config = dict(
    n_layer=12,
    router_score='sigmoid',
    optimizer='adamw',
    seq_len=1024,
)
Below are experts of layer 6 (counted from 0) of a mixture-of-experts language model. Rows are named router (the router's row for the expert), gate (a neuron's input weights, with its number), up (a neuron's input weights, with its number), down (a neuron's output weights, with its number) and show model dimensions 0-95. Each number is 128 + 32 x the weight over its row's rms, rounded and kept within 0 to 255.
Before each expert's rows: "comes before" lists some tokens at least twice as common just after its tokens as in all text. This comes from a sample of Wikipedia text that the model never trained on. Tokens count by the router's weight.

# expert 6
comes before: " |", ";", "th", ".0", ".1", "2"
router [101  58  91  82 131  66 147 138 115 156 156 111 151 120  80 121 156  82  87 105 112 112 117 138 183  63 142 137 179 147 130 140 155 184 112  90  92 166 133  70  93 170 113 113 149  74 164 129 153 135 155 179 129 119 109  99 159 115  98 152 168 123 143 149  62  87 138 105 160 133  91 181 123  76 134 156  86  93  61 136  86 116 121 101 116 180 124  95 102 168 119 157 151 134 117 133]
gate1 [ 78  80 146  96 155 186 109 121 116  94 168 134 142 118 117 149  91  73  93 174  87 143 150 162 119  97 116 157 108 121 122 143 141  54 139 104  81 138 163 140  74 150 150 134  87 120  70 184  98 183 131 159 107 150 164 134 127 128 135 165 117 116  70 135 106 115 149  89 131 184 135  74 172 120  89 129 159 151 120  66 134  72 132  91 128 157 122  69 106  91 130 177 126 183  91 125]
up1 [128 138 142 152 168  88  89 107 105 164 128 144 136 126 118 162 142 106 181  75 165 187 162 132 140 151 171 126 143 117 126 146  84 115 150 188 103 118 121 159 154 135 109  38 145 137 159 102 172  86 128  94 152 152 143 132 164 139  97 131 157 121 120 147 115 104  85  88 133 137 149  85 154 143 206 149  28 130 135  91 153  76 108 148 115  44 128 114 147 159 128 136 194 147 118  96]
down1 [135 102 101 151 112  79 151 104 139 188  79  60 119 153 163  78 166 164 144 136 110 129 121 118 187 135 158 154 136 114 124 149 123 104  98 130 133 154 150 114 149 177 141 132 172 188 118 163 112 193 120 174 137 126 155 113 128  94  97  85 117  72 110 123 112 114 150 165 134  84  95 172 150 132  69 137  94 106 196 119 117 167 107 118 160 104 200 148 191  83 147 189  91 166 113 134]
gate2 [ 99 101 108 185 201 162  72 134 115 137 139 175 132  79 107 144 108 140 135 131 164 130 119 115 124  57 126 148 121 145  99  87 156 167 204 116 120 120 111 115  41 146  96 115 109 113 189 131 131 129 154  94 117 161 154 166 192 130 140 156 130 102  85  97 136 150 211 171 157 127 135 176 128  88  59 120 132 132  80 167 109 150 128 102 152 129 136 109 138 101 136  74 119 110  87 131]
up2 [162 129 126 164 134  85 135 132 142 166 167 181 113 129 131 125 134 139 112 162 132 138 148  53 129 137 133 176 171 144 138 144 117 202 215  50  85 129 132  79 102 133 119 179 131 168 132 149 176 124 135 114 144  88 149 116 116 101 139 133 161 192 110 110 169  95 122 106 134 132  99 103 134  81 119 163 173 132 158 163  85  83  89 127 134  89 150  84 136  77 175 207 117 112  98 110]
down2 [144  95 125 146 103 138 152  54  99 142 115  72 122 196 137  51 171  91 105 149 174 156 119 149  84 135 158 120 133 153 101 102 157 133 146 138 123 149 148 100 132 119 135 189 197 134 124 128 116 171 149 139 131 116  84  90 146 208 128 137 115 148 176 186  95 140 181 104 103  78 156 160 111 109 136 152 119 147 177 123 100  98 128 179 116 129 207 130 142 114 168 140 110 102  66 125]
gate3 [103 104 166 110 168 159 137 141 127 119 128 134  87 107  73 137  82 131 110 134 188 160 149 170 192 103 148 176 199 105 116 128 126 168 188 150  96 131 129 118 109  98 126 138 134 102 166 119 158 170  86 140 134 159 177 126 152 127  76 112 137 123  83 113 108  56 154 134 138 163 158 131 122 210 125  93 138 117 104 147  77  63  75  76 105 127  82 118 103 111  71 128 170 154  95 132]
up3 [125 127  67 152 139  97 125 213 183 142 178 164 127  87 145 132 147 200 122 130 156 109 146 138 157 110 130 103 130 139 134  83 132 138 135 114 208 117 143 142 184  89 167 139 148  93  96  97 115 150 134 116 131 150 124 135 186  65 105 132 176  79 119 128 145 112 144 194 110 161 110 127  86 118 173 157 163 122  87  71 150 189  82 176  84 134 179 128 146 146 139 154 148 104 138 155]
down3 [115 134 165 132 131 153 170 176 145 134 152 133 195 140 132 158 138  78 114 108 121 140 169 163  85  67 176 121 166 129 147 113  99 126 148 177 181 118 111 163 145 110 165  98 180  82 120 153 132 120 101 163 118  90 204 100 125 141 144  82 108  98 128 106 169 117 185 170 126 112 140 102  90 122 173  91 147 157 104 108 212 107 180 147  79 129 116 121 172 160 101 185 147  86 111 154]
gate4 [134  59 142 104 120  83 135 129 138 121 107 122 117 167  97 145 167 100 170 115 144  66  85 122 128  83 112 157 125 144 150 187  78 104 132 156 103 136 120  69 170 124 114  66  92  65 111 132 131 127 132 145 106  82  90 143 157 140 116 156 161 111 117 198 109 110 151 113  97 212 154 163 102  90 118 128  64 141 171 106 121  77  62 160  76 143 186 118 103 140 131 149 140 104 111 109]
up4 [ 84 103 143 131 125 154 126 141 135 131 132 113 134 222 133 100  78 142 103 200 109 147 155 156  62 185  96 121 102 212 126  85 144 136 108 160  91 104 133 116 120 110  30 147 144 132 133  94 121 120 122 125 136 150 133 113  61 127 144  83 155 125 103  99  90 120 114 151 153 109 153 130 148 210 137  89 115 169 146 127 186 147 104 143 135  98 103 131 111  98 156 170 187 146 143 168]
down4 [105 121 115 129 140 138  50  82  92 122  79 167 108  90 129 152 139  79 167 223  87  97  84 112 150 144 108 132 162 129  63 101 117 193  96 110 111 133 110 143  68 107 134 105 126  95 158 127 124 119 149 120  92 129  67  82 174 192 125 115  88 127 132 138 155 129 193 159 152 111  71 146 158 156 107 145  99  81 107 119 150 126  92 125 166 158 119 115 157 123 169 159 103 160 151 159]
gate5 [152 122 104  79 114 146  78 193 111 101 118 174  43 128 104 110  86 130  90 123 143 132 107  82 168 124 143 144 168 130  70 146 132 136 147 151 130 144 129 139 112 145  97  77 117 146 145 149 171  91 137 176 109 111  89 141 117 126 168  87 126  62 168 115  95 162 169  98 117 150 124 123 157 142 131  40 105 141  78 154  82 134 153  72 125 147  57  83 146  93  95 154 174 152 143 104]
up5 [105 162  99  69 107 126 139 145 142  61  39 148 149 109 159 128 120 142 133 152 137 196 134 128 115 177  70 205 149 141 144 135 206 150 116 143 131  97 106  98  98 127 112  75 121 164  79 139 138  94 143 152 131 158 136 182 120 105 125 136  86 129 117 139  95 116 153  74 131 129 135 154 158 135 134 109 154  86 103 136 160 168 172  76 160 129  99 128  74  81 152  71 116  65 148 127]
down5 [129 127 155 167 124 152 152  88 155 137 134  76 146  91 126 116 105 166 124 135  85  77 142 131 100 103 135  89 134 148 145 156 109 151 137 151 109 157 124 176  92 109 152 142 106 123 151 209 151 124  96 109 115  86 106 188 149  93 132  83 154  72 166  82 125 141  92 127  93 132  50 121 132 155 140 135 130 120 142 140 173 160  59 158 138  68  90 104 104 112 139 174 145 133  60  29]
gate6 [100  87  86 148 145 108 148 200 174  97 160 149 112  90 151 116 103 144  91 153 104  66 149  89 144  75 179 142 113 164 180  70 130 126  98 110 120 148 116 100  53  54 115 143 111 128  89 196 116 116 160 116 121 140 150 115 102 190 137 135 142 137 117 149  81 104 100 142 144 133 118 137 108  99 168 106 124 118  85 157 127 146  93 142 131 151 155  37  96 161  96 126 140 139 115 194]
up6 [147 130 119 143 129 149 131 159 167  97 119  58 129 169 141  78 122 185 110 209 126 125 139 134 118 187 103 152 156 208 131 154 105 125 164 124 157  81 116 175 138 133 158 138 140 146 104 120 119 144  49 146 143 103 113 102 126 154 117 138 131 128 141 155  78 143  85  60 115 183 145 154 141 145 110 159 187 114 153 111 174 175 126 136 169 114 139 139 200 169 103 184  91 136 174  91]
down6 [118 158 147 128  84  87 171  58 148 128 140 110 117  96 124 101 101  86 140 136 161 174  96 118 118 143  93 136 138  84 194 148  90 139 129 182 117 133 126  78 177  90 129 132  85  39 113 147  77 123 156 171 120 136 104 118 100 130 110 166 164  82 131 158 161 134 122 134 124 103 158 189  43  82 100 101 153  99 145 149 154 153  62  94 150 101 142 137 140 131 155 157 191 152 135 110]
gate7 [142  96 194 129 144  90  90 177 161 151 165 143  83  74 124  82 103 134 200 130 158  94 161 165 154 104 153 120 102 169 131 115 118 158 153 112 148 150 111 116 108  97  79  45 139  87 163 157 139 153 144 120 105 129 153  80 166 186 107  81 138 109 124 149  68 117 145 106 172 137 142 157 129 163 138 113  81 120  92 171  78 125 177 120 128 133 140  84 130 130  81 169 160 199 130 115]
up7 [115 118 112 181 114 187 137  75 109 171 100 137 150 219 180 182 118 186 104 116  85 158 111 131  91 143  85 107 188 106 155  98 118 112 157 151 134 167 100 129 175 156 164 132  99 133  79 124 162 121 150 113 114 112 158 166 103 118 162 169 119  59 103 104 117 112 164 137 109 170 127  82  99 105 122 128 165  85  91 104 159 162 120 113 141 174 121 182 154 180 182 132 112  90 124 139]
down7 [ 93 139 190 112  81 159 108 160  96 151 142 163 120 151 138  96 118 113  96 113 198 130 122 105 109 115 147 110 121  96  94 147 135 178 120 135  61 130 131 103 186 151 119 110 106 160 153 198 119 136 145  65 121  98 125 128 122 111 161 179  54 182 176 114 130  91 105 103 232  67 119 111  90 148 130 108 130 125  68 101 140 135  73 137 144  90 139 149 120 140 114 131 166 139 165 148]
gate8 [127 101 156  71  99 105 139 134  83 207 111 119 104 182 135 117  65 104 134 134 138 163 109  86 157  99 106 117 184  66  98 139 194 102 182  93 117 149 151 108  96 126  81 115 101  55 116 101 178 164 106 200  77 111 125 105 146 110 122 128 131 114 182 132 130  78  94 125 118 136 142 143 179 132 135  68 142 112 187 147 159  96 103  90 150 142 130 152  90 134 112 132 130  94 134 101]
up8 [102 129  83 112  71  84 119 179 138 174 153 107 129 159 124 126  66 147  85  97 111 129 157  79  91  69 121 117 119 106 157 123 121 117 163 112 184  95 156 105 152 151 118 151 114 121 163 147 122 109 111 147 139 102  79 140 123 120 119 136 151 158 118  49 109 152  70 151  98 166 220 149 156  93 116  99 169 192 169 172 148 139 167 101 143 176 153  91  72 101  92 144 130 157 159 134]
down8 [146 102 126 123 168 127  77 117 126 156 119 122 104 121 108 129 146 160 116 133 186 222  67 152 140 127 144 102 117 101 128 134 183 119 134 158 147 134 115  98  52 126 137 102 171 151 142  89 152 164 125 134 186 169 111  98 155 108 123  95 129 166 153 124  43 154 136  75 197 146 133  95 109 113  96 116 129 126 156 124 208  94 107 122  69 131 181 104 101 101 175 138 161 172  94 115]
gate9 [136 108 117 112  86 142 151 143 120 110 154 161  97  80 112  86 112 132  77  60 140  76 149 130 210  70 121  84 142 114 157 130 125 172 118 124 195 149 152 127 179  94 160  78 113 139 162  94 162 147 124 102 118 140 165 135 117 130 151 100 190 161 129 104 148  66 168 137 146 134 108 131 126  94 113 116 158 120 139 136  43 187 110 120  95 160 151  98 117 113  57 139 101  95 174 159]
up9 [ 60  90  92  98 106 122  94 125 140 134 168 192 100  61 105 108 127  83  91 183  41 121 151 133 162 111 188 166  83 123 112 133 123 131 115 128 117 119 175 165 167 109 176  84 132 101 144 127 130 125  82 137 148 153 132  89 194 103 135 106 208 190 126 140 160  96 157 124 119 115 132 140 106 121  98 110 134  94 130 134  84 166 167 133 158 146 163 105 107  88 114 131 136 161 167 172]
down9 [ 95 140 134 145 197 114 126 119 117 131 143  72 167 148 138 121 142 115 116 110 123 160  85 157 151 132 111 130 140 117 131 101 133 111 149 181 148 228 120 170  85 190 148 134 120 136 113  88 108 128 114 112 132 121 159 111 105 149 135 198 163 163 121 112 113 143 134  99 163 113 170 129 174 109 191  73 108 119 135 110 144 173 230 160 134  94 108 136  90  91 133 107 174  96  57  70]
gate10 [131  97 110 109 107 141 150 137 171 125 161 136  58  92  99 127  24 112 121  82  90  99 160 116 156 107 115 179 112 151 129 123 100 125 141 183 169 156 130  98 132  94 129 158 128 138 127 181 172 138 155 147 108 147  86 150 128 117 105 167 153 117 138  97  92 110  86 182 161 185 161  86 118 122 199  59 118 114  78 138  83 107 190 124 129 155  99  96 141 110 152 127  75 146 142 168]
up10 [139 150 156 132 184 115  87 142 129  96 129 136 122 107 113 130 113 170 101 159 136 172 159 122  67  98 215 113 106 162 140 151  68 153 112 103 102 134 215 119 130  93 187 184 103  94  98  99 140 129  92 114 166  88 127  66 117 113 144 124 126 119  99 160 145  82 118 152 104  91 131 132  87 150 148 144 211 153 169 133 123  94  86 154 154  97 127 145  55  74 143 149 109 133 108 108]
down10 [ 91 189 160 117  91 115 147 111 195 100 161 163 157 135 174 161 178 141 144 167  68 151  85 104 163 176 117 124 140 103 120  68 117 126 141 172 160  75 148 127 153  86 178 129 143 100 137 139  98 122 148 153  51 130  87  62 153 177 114 133 193 132 129 120 160 166 136 155 151 103 115 154 149 100 135 157 133 152  43 127 147  95 152 110 121 127 100 125  97 167 103 168 133 162 146 148]
gate11 [103  92 100 124 173 141  63 163  87 144 125  98 107 110  99 141 148 133 173 139 126 147 120 104 162 120 118  73 123 104 157 107 137 151 122 181  70 127 151  62 165 143  98 127 158 142 218 144 167 153 168 158 124  76  88  73 103 177 121 125  96  91 151 191  88 151 121  71 139  73 120 123 136  95 134 151  80 130 132 119 112  87 117 134 125 138 121 112 122 175 127 177 148 192  69 142]
up11 [141 134 150 177  84 158 156 105 160 116 163  78 116 210 217 198  92 138 120 110 188 182 152 137 126  91 152 131  76  97 168 132 112 124  88 135 179 137 120 190 116 109 119 149 126  78  97 138  98  76 114 108 127 118 103 123 127 189 116 139 154 126 138 119 128 128 125 170  91 164 130 119 122 137 101  87  73 126 118 147 154 198 140 122 136 108 153 119 144  91 116 117 192 130 186 108]
down11 [100 190  85 166  75 164 105 139 180 146 120  93  92 181 132 110 170 105 103 117 112  93 112 177 178 158 104 213 150 135 104 121 114  90  52 162 145 132 140  73  96 146  96 114 129 113 198 119 114 154 131 176 166 139 164 143 141  91 125 128 138 101 113 123 146 101 142 148 137 154  93 111 160 133 158  84 112 167 111  89 132 101 135 142 134  86 156 117  67 118 107  66 126 190 150 159]
gate12 [ 74  62 136 148 154  93 107 129 129 101 141  71 129  42 160 142 151 166  68 114 109 130  74 138 164  90 145 115 161 169  79 113 105 154 153 133  51 121 143 118 150 151 171 161  81  99  91 145 177 144 113 133  90 169 204  94 134 103 148  95 120 136 182 189 110 123 141 121 107 114 107 107 146 139 137 123 138 160  91 142 185 101 128  91 181 140 137 165  88  93 151 129 151 132 113 134]
up12 [133 145 160 154 136 110 200 181 170 118 188 150 153 110 123  93 185 115 161 129  68 158 142 113 163  93 165  92 176 137  94 134  87 116 102 140 173 165 136 147 123 121 106 141 149 103 139 132 136 105 121 123 152 150 196 127 102 130  66 135 181 138 183 166 169 120 106 139 150  87 150 119 107 168 106 158 169 118 147 158 102  81 100 108 159 169 124 124  56  88  76  73  88  91  98 125]
down12 [149 145 125 148 136 204  78 134  80 135 139 107 157 148 153 110 113 158 144 123 146 113  88 123  75  75 140 136 176  73 157 123 121 105 157  93  45 176 163  76 115  91 100 140 126 111 151 142 129  92  98  97  88 132  97 172 112  63 128 106  64  87 117 170  91 167 120 149 121 163 155 150 115 161 111 136 116 104  81  80  89 136  52  81 127  94 166 120 132  91 114 105 122 125 160 147]
gate13 [  0 107 137 147 109 131 185 151 112 124 142 163 176 126 113 181 156  79 115 102 109 168 148 138 178 104 140 126 161 101 161  93 150 171 127 107 142 127 143 141 150 116 108 145 139 141 102 144 138 126 123  92  77 124 138 107 154 112 165 149  86 110 100 173  64 103 115 155 157 130 145 170  77  89 131 128 186 156  72 152 129  88 118  53 170 156 120  80 169 138  99 132 134 155 101 102]
up13 [143 166 172  74 164 101 123 135 129 116  98 184 178 155 138 151 188  85 158 223 123 136 170 128  94 110  91 181 102 119 117 133 123  90 123  70 150 103 118 114 157 171 111 115 138  59 141 141 173 111 151  74 141 174 146 116 100 108 172 108 136  83 173  96  96  92 107 135 101 106 150 148 116 144 172 146 123 179 141 153 101 143 102 152 134  78 108 168 136  94 150  62 102 160 138 144]
down13 [125 151 144 182 108 184  90 131 112 131 165 152 151 142 128 134 143  86  96 104 135 123 113  90 108 176 169 135 134 104 138 124 173 124  85 128 107  84  70 117 142 141  90 110 163  96 132 104 194 172  93 166 149 123  84 183 135 149 137  53 123 144 123 122 143 100 111 211 126 125 199 227 114 133 137 114 165 159 159 147 138  90 103 144 135  93  89 131 136  64 144 135 137 183 108 135]
gate14 [ 34 110 151  85 111 143  70 139 131 109 111  93 103 133 114 187 164 163 135  86  84 108 147 140 178 101 134 104 106  75 158 185 155 178 115 177 132  98 120 115 150 102 117 107  67 114 149 146 136 138 139 164 112  99 166 107 132 123 128 191 172 128 100 116 106 144 147 117 104 110  94 127 101 123 137 169  80 143  82 170 127 134 178 120 144  64 124 137  81  94  81 136 195 137 156 186]
up14 [140 126 131 140 139  98  78 116  49 186  98 130  86 131 123  97 158 196  80  85 146 134 102  85 138  83 146 147 103 115 132 108  83 154 160 194 113 119 122 160  72 137  59 199 173 151 139 151 117  87 135  70 124  85 136  82 133 183 104 124 167 127 154  92 150 170 104 149 119 124 152 116 139  93 122 105  44 113 173 111 117 142 145 177 134 116 122 144 137 161 120 127 109  94 146 113]
down14 [179  97 119 115 128 127 126 156 131 156  70 106  96 148  64 118 138 125  72 129  93 126 131 121 133 121 133  70 150 155 174 154  84 101 120 139 104 138 177 128 163 119 106 116 123 138 147 115 124 167  99 101 114  61  87 115 104 138 217 130 162  74 112 179 171 118  81 111 130 153  93 109  43 208 167 160  95 185 157 122 105  88 137 158 144  98 130 171 106 124 134 150 131 173 151 132]
gate15 [ 40 106 108  90 133 135  89 159 143  92 127 176 100 185  84 116  93 129  88 198 150  64 125 186 115  95 114 144 118 176 160 158  85 136 142 104  80 134 161 138 146 190  51 147 167  92 142  96 123 142 130  98 115 126 144 109  96 106 105 117  98 183 105 141 142 106 142 164 105  65 123  93 102 114 150 166 107  75 103 130 143  90 133 113 113 121 117 136 136 129 117  68 129 188 122 140]
up15 [ 78 132  68 137 103 105 105 160 103 113  98 154 100 167 150  74 163 145 146 112  74 162 109 164 114 149  90 131 125 107  98  56 128  73 144  72 108 152 154 135 148 172 109 120 158 149 126  75 159 175 124 193 106  95 193 147 164  72 146 119 139 169 128  83 162 134  83  94 147  96 127 147 109 146 122 131 128  82  87 122 135 107 152  79 112 118 133 181 154 194 135 104 149  94  84 101]
down15 [130  36  94 119 134 154  97 166 163  98 145 134 162 115 132 165 113 122 133  74 107 125 147 160 158 126  72 109 115 171 183 164 131 156 102  80 152 119  88 133  97 132 132 145 194 114 149  80 157 112 107 154 120 123  95 156  77 107 149 158 134 165  72 104 131 136  81 137 151 142 131 204 172 163 163  91  93  86 163 121 107 128 207 129 118 146 164 101 135 135 143 113  61 131 127  71]
gate16 [ 78 106 141 133 188 144 145 191 109 178 131 169 116 130  92  87 145 154 107 111 169 109 155 181 189  47 114  72 143 103 154 184  92 207 145 103  96 139 127 130 126 126 145 167 164  94 170 105 173 125 146  98 132 131  92  85 111 137 108 149 165 149 123 123 166 164 139 113 146 109 128  90 135 100 148 139  74 177 161 136 154 113 159 108 113 171 124 107 113 120 139 158 130 209 116  78]
up16 [ 93 144  97  86 200  82  86  90 113 151  93 132 143  86 172 115 176 168 104 119 165 142 114 162 202  98 141 171 214 104  58 131 140 164  88  77 123  84 118  88 129 117 122 106 189  82 106  97 136 130 121 100  97 130 145 101 156  97 115 126 106 135  69  79 142 107 124 116 104 114 111 123 184 117 159 143 112  90 124 144 157 173 146 118 134  83 119 138 141 109 190 155 146 122 142 160]
down16 [137 134 160 121 155 151 202 117  99 149  98 160 190 163  82 185 109  93 137 150 191 114 105 128 145 129 200 106 173  94 166  97 165  83 201 157  96  84  91 151 159  61  94 141  98 180 131  99 138 118 120 163  77 149  94 160 138 136 147  89  74 133 130 128 141 132 141  88 119 149  84  97 137 131 143 143 119  90 147 122 210 108 165 128 132 141 152 160 125 138 142 143 171 120 113 133]
gate17 [118 143 129 168 130 116 116 112 141 173 168 132 145 137  83 101 136  94 109 119 143 154 155  90  72  77 108 165 122 109 114 136 118 149 142  94  97 112 160 135  72 208  95 158 107  76 158 190 114 137  93 193 104 153  51 116 154 160 165 159 105 103 115 136 122 133 107 169 112 123 114 130 144 124  75 121 174  76 159 138 105  88  70 155 137 170 111 101 129 136  57 111 148 156 109 209]
up17 [156 109 100  53 150 167 170 169 119 111 140 109 113 111 121 118 131 138 133 139 122 107 101 165 163 165 128 117  96 196 161 111 132 174 141 123 120  93 109 107 158 131 176 128  40 108  78  75 122 100 120 155 130  91 120 176  54  54 104 126 113 111 136  98 184 179 114 117 146 133 119 137 174 138 171  79  67 153  61 150 143 157 129 130 125 104 159 137  76 130 178 136 146 130 105 104]
down17 [175 159  88  73  98 187 112 191  65 128 119 177  99 137 153 135 130  95  64 157  91  98 142  67 193 140 122  97  99 114 125  83 104 143  81  98 149 119 156 122 162 123 100  72 108  89 133 103 163 159  96 116  95 113 122  76 152 119 104  70 169 119 129 139 169 137 158 120 171 134 109  89  94  92 150  86 126 170 111 159 161 144 102 121 123 113 115 152 154 113 129 176  96  76  99  93]
gate18 [ 90  71 139 101 142 157 106  97 153 149 110 132 156 123 125 143 107 179 115 109 140 138 111 152 166 107  63 135  79 134 160 140 161 126 181  74 177  75 126  91  53 112 121 102 133 114  71 109 135 146 163 151 117 190 160  95 142 122 176 109  89 116 139 188  70 171 157 141 137 130 116 110 197 125 100 167  99 133 100  96 140 103 120 103 146 146 128 139 119 134  92 176  67 152 103 204]
up18 [129 140 159 138 146  97 126  21 186 181 138 197 139 102 101 117 109 145 155 157  94 172 120 160 119 180 142 121 119  96 119  96 134 133 185 111 151 138  96 147 139  94 157 163 155 151 160 108  68 131  87 114  99 130 126  67 141 135 116 119 122 156 197 107 161 162 157 138 203 140  87 108 122 157 138 156 140 100 116  95 146  96 130  83  97  79 128 167  87 195 112 145 111 151 117  99]
down18 [123 120 148 135 143 141  81  96 135 146 156 155 126  62 118 153 145 152 183 148  89 157 132  92 110 141 124 118 141 120  74 187 159 110 110 126 125 116  81 188 127 149 140 120 133  96 119 111 188 114 114 121 174 159 134 117 143  68 149 134 130 129 108 110  74  88 110  45 111 130 177 194 173 151 133  71 141 146  77 117 140 127 109 145 125 184 215 132 112 124 153  74  64 168 152 150]
gate19 [ 54 125 138 130 124 126 136 156 163  65 119  88 127 119 131  81 149 139 102 184 175 157 132 148 165  79 166 164 173 116 155  88 174 148 105 100 152 116  95  94 111 136 106 130 148  97 135 119 162 174  63 117 113 123 163  99 109 129 143 130 142 115 100  76  97  94 124 156  95  78 159 190 174 113 173 154 110 125 136 195 120 200 146 141 115 118  87 176  87 152  89 163 188 137 139 142]
up19 [164 128 126  80 130 177 118 105 131 115  91 121  64 109 103  82 126 165 121 157  88 159  88 172 131 160 107 162  82 181 130 146 108 149  95 121 128  56 110  98 124 128 112 116  80 167 175 100 146 113 105 138  97 149 113 180 108 153 125  82  95 181 156 152 118 135 127 163 117 167 132 170 125 147 103 100 145  77 140 180  74 158 173 148 152 121 155 124 213 153 159 208 102 168 135 120]
down19 [102 118  84 150 193 135  90 150 135 115 105 158 166 169  98 114 107 143 144  94 162 188 161 142 118 161 153 169  75 147 149 150  81 126 126 151 122 181 142 116  72 108 118  86  96 134 140 108  93  79  89  96 159 106  65 118 167  97 103 118 103 133  88 161 190 125 173  83 140 105 158 144 195 107 141  83  89 147  85 196 165 161  97  75 150 117 102 126 123 164 126  92 140 146 144 139]
gate20 [100  84 159 126 205 117  73 113 115 146  82 121 158 112 115 132 105  91 152 131 116 147  89  94 162 100 144  62 154 141 145  98  73 125  74 112  84 153  96 106  78 137 111  92 144 184 224 108 106 114 143 117 141 133 138  91 181  65 116 172 180 133 105 161  79 145 144 144  95 132 166 111 140 115  74 142  80  95 127 135 166 143 108 108 109 160 101 170  83 129 113 152 146 115 110 100]
up20 [115 102 129 115 102 147 187  97  98 139 119 118 170 104 133 138 134  95 119  62 178 112 130 149 155 137  46  98  88 125 167 144 123 161 184 128 213 127 108 125 166 158 174  82 125 174 128  82 168  93 114 135 149 120  76 187 114 100 151  75 110  78 121  88  92 178 162 122 145 156 157  91 127 157  74 112 112  88  95  98 144 129 141 121  94  84  73 133 132 151 102 106 100 134 136 105]
down20 [134 143 119 105 161 112  80 107 107 151 183 137 170 171 123 122 142 166 175 114 162 168 112 140 145 189 147 111 182 110 178  92  96 121 122 147 177 142 159  87 153 148 170 116 121 141 105  68 119 117 100 143  76 156 129 141 172 171 169  81 126 138 109 125 124  91 124 109 149 156 169 208 115 139 122 108 131 150  96  94 147  92 200 165 135 178 162 116 106 128 111  36 127 127 164 177]
gate21 [101 150 119 167 127 108 152  79 157 147  99 150 148 106  61 121 155 170 124 156 139 164 120 125 178 111 157 117 186 185  86 147 172 137 142 155 124 124 186 119 146 121 139 162 181 152 133  92 161 160  82 158  93 141 183 107 149  91 149 116 149 107 187 119  93  97 163 152 148  48 151 154 115 134 192 115 120 119 110 109  92  99 102 109 124 156 142 158  61 136 142  85 159 206 145  92]
up21 [ 88 120 160 151 159 137 150 158  98 101 132 121 111 102 236  80 119  97 120 174 140 119 144 116  96  73 105 124 118 185 113 119 160 114 112 121  78 176 134 152  87 132 152 114 112 141 121 122 110 160  88 117 155 110 113 152 128  86  91 108 189 163  21 148 124 113 102 158 161  94  98 150 142 133 126 165  91 155  74 129 165 173 133 133 161 111  94 100  83 107 129 159 173 174  87 136]
down21 [118  83 124  97  82  80 124 104 135 166 134 131 148 107 181 114  77  84 146 111  72  73  85 126 164 145  77 123 140  61 137 122 140 107  90 149 110 186 180 142 127  89 128 130 121 149 129 172 102 123 164  96 114 174 121  98 150 137  76 107 212 105  64 111 144 147 110 148  78 146  75 108 154  91 126 116 147 157 159 137 168 141 104  91  74 158  95 118 112  68 154 127 118 143  94 154]
gate22 [104 100 113 142 123 108 130 123 126 183  74 174 169 113 128 143 101 116 155  72 181 163 115  90 153 110  87 183 169 122 129  98  37 143 147 124 106 141 146 130 126 183 179  93 171 112  79  44 127 157 134 144 150 134 119 127 121 123 104 119 151 109 133  96  91  67 110 127 153 146 108 137 143 108 166 150 141 108 113 105 124 125 188 110 216 141 102 132 132  61 191 102 117  82 133 136]
up22 [185 154 126 147 158 140 133 133 189 122  63  80 105 141 127 125 179  85 142 160  61 136 116  97  83 101 138 107  82 121 157 109 115 148 148 160  84 176  76 130 136 144 144 136  86 120 131 168  68 139 133 183 111  85  99 115  82 162  93 144 120  27  99 129  87 155 143 167 120 150  90  87 164 131  80 122 162 151 139 142  64 143 108 152 141 134 117 143  83 164 143 147 117 125 128 171]
down22 [ 68 111 149 109  88 103 118 108 148 136 108 158  87  93 108 103 124 114  78  90 171 125 169  89 156 116 149 142 136 164 156 111 140 158 127 105  99 173 163  83 157 135  76 176 112 114 151 190 138 137 125 158  65 154  85 136 142 132 108 125  52 134  99 162 116 191 142 122 189 120  67  84 158 127 174 144 216 142  96  77 107 164 138 178 143 136 149 116 112 116 112 119 109  87 127  97]
gate23 [160  89 103 138 125 149  92 126  79 137 165 128  52 118 161 154 135 137 133 185 145 113 103 145  84 106  93 113 174 129 147 125  88 131 151 140  90 139 124 126 143 106 131 139 150 140  95 170 127 167 168 175 167  58  89 172 126  86 147 144 111 127  54 185 137 120 139  81 175  98  86 164  78 179 110 149 139 135 227 150 158 114 120 117 169 139  79  92 149  99 126 121 134  95 100 102]
up23 [131 131 170 125 122 148  99  99 126 103 118 134  99 105 175 110 126 115 105  89 183 112 139 178 182  86 152 152 123 118 131 117 156  88 114 166 201 156 178 171 146  94 125 103 138 132 134 111 126 189 116 105 129 200 136 117  98 128 128 166 103 128 134 108 127 206 140 148  58 120 122 144 172 107 130  53 104 116  60 144 159 175  79 164 200 103 120 139 171 139 105 170 139 170 142 150]
down23 [128 130  71 128 115 129 116  91 129 135  76 161 162 139  97 115 128 106 124 111 142 151 160 139  78 106 124 192 130 106  91 103  78 182 189 149 139  83 129 127 175 161 115 113 196 128 132 111  99  93 143 118 209 104 147 114 137 170 160 153  98  91  88 189 135 110 149 142 181 127  94 160  50  83 128 130 173 132  60 106  96 129 129 154 104 129 111  99 101 143 128  70 114 161 109 179]
gate24 [105  96 153 109 123 167  79 122 119 137 117 151 171 146 112 200 108  94 103 132 162 140 128 140 138  97 139 141 124 166 123  96  80 185 113 128  67 121 131 113  91 153 108  76 111 122 180 184 139 117  99 127 147  46 141 110 138 202 137 113 135 103 135 122 115 144 178 105 107 119 117 159  53  95  52  79 102 157 159 127  93 152 175  93 127 156 121  65 122  81 114 110 179 146 159 150]
up24 [116  96 157 159 125 177 173  79 114 161  82 118 120 217 143 119 119 176  93 122 146 183 155 141 103 146  98 104 158  95 146 151 150  95 180 126 134 163  93 118 174 129 127 158 115 101  85  85 133 149 114 154 101 161 127 109 150 104 156 112  86 118 134 144 175 113 127 101 131 158 156 143 162 147 180 154 176  70  93 113 216 150 171 105 156 110 141 188 166 179 154 171 119 117 158 102]
down24 [ 83 160 144 124 122  84  93 105 111 142 137 116  45  88  64  98  89 148 113 158 115 102 144 115 144 148 149 132 132  98 138 101 172 119 158 133 126 115 127 138 159 106 150 147 116  91  96  93 184 208 151 121  82 176 128 127 118  97 175 187  79  60 102 119 130  89 121 141 193 122 130  94 115 172  74 156  96 147 147 129 103 113  90 182 155  91 136 149  49  89 136 133 101 131 139 130]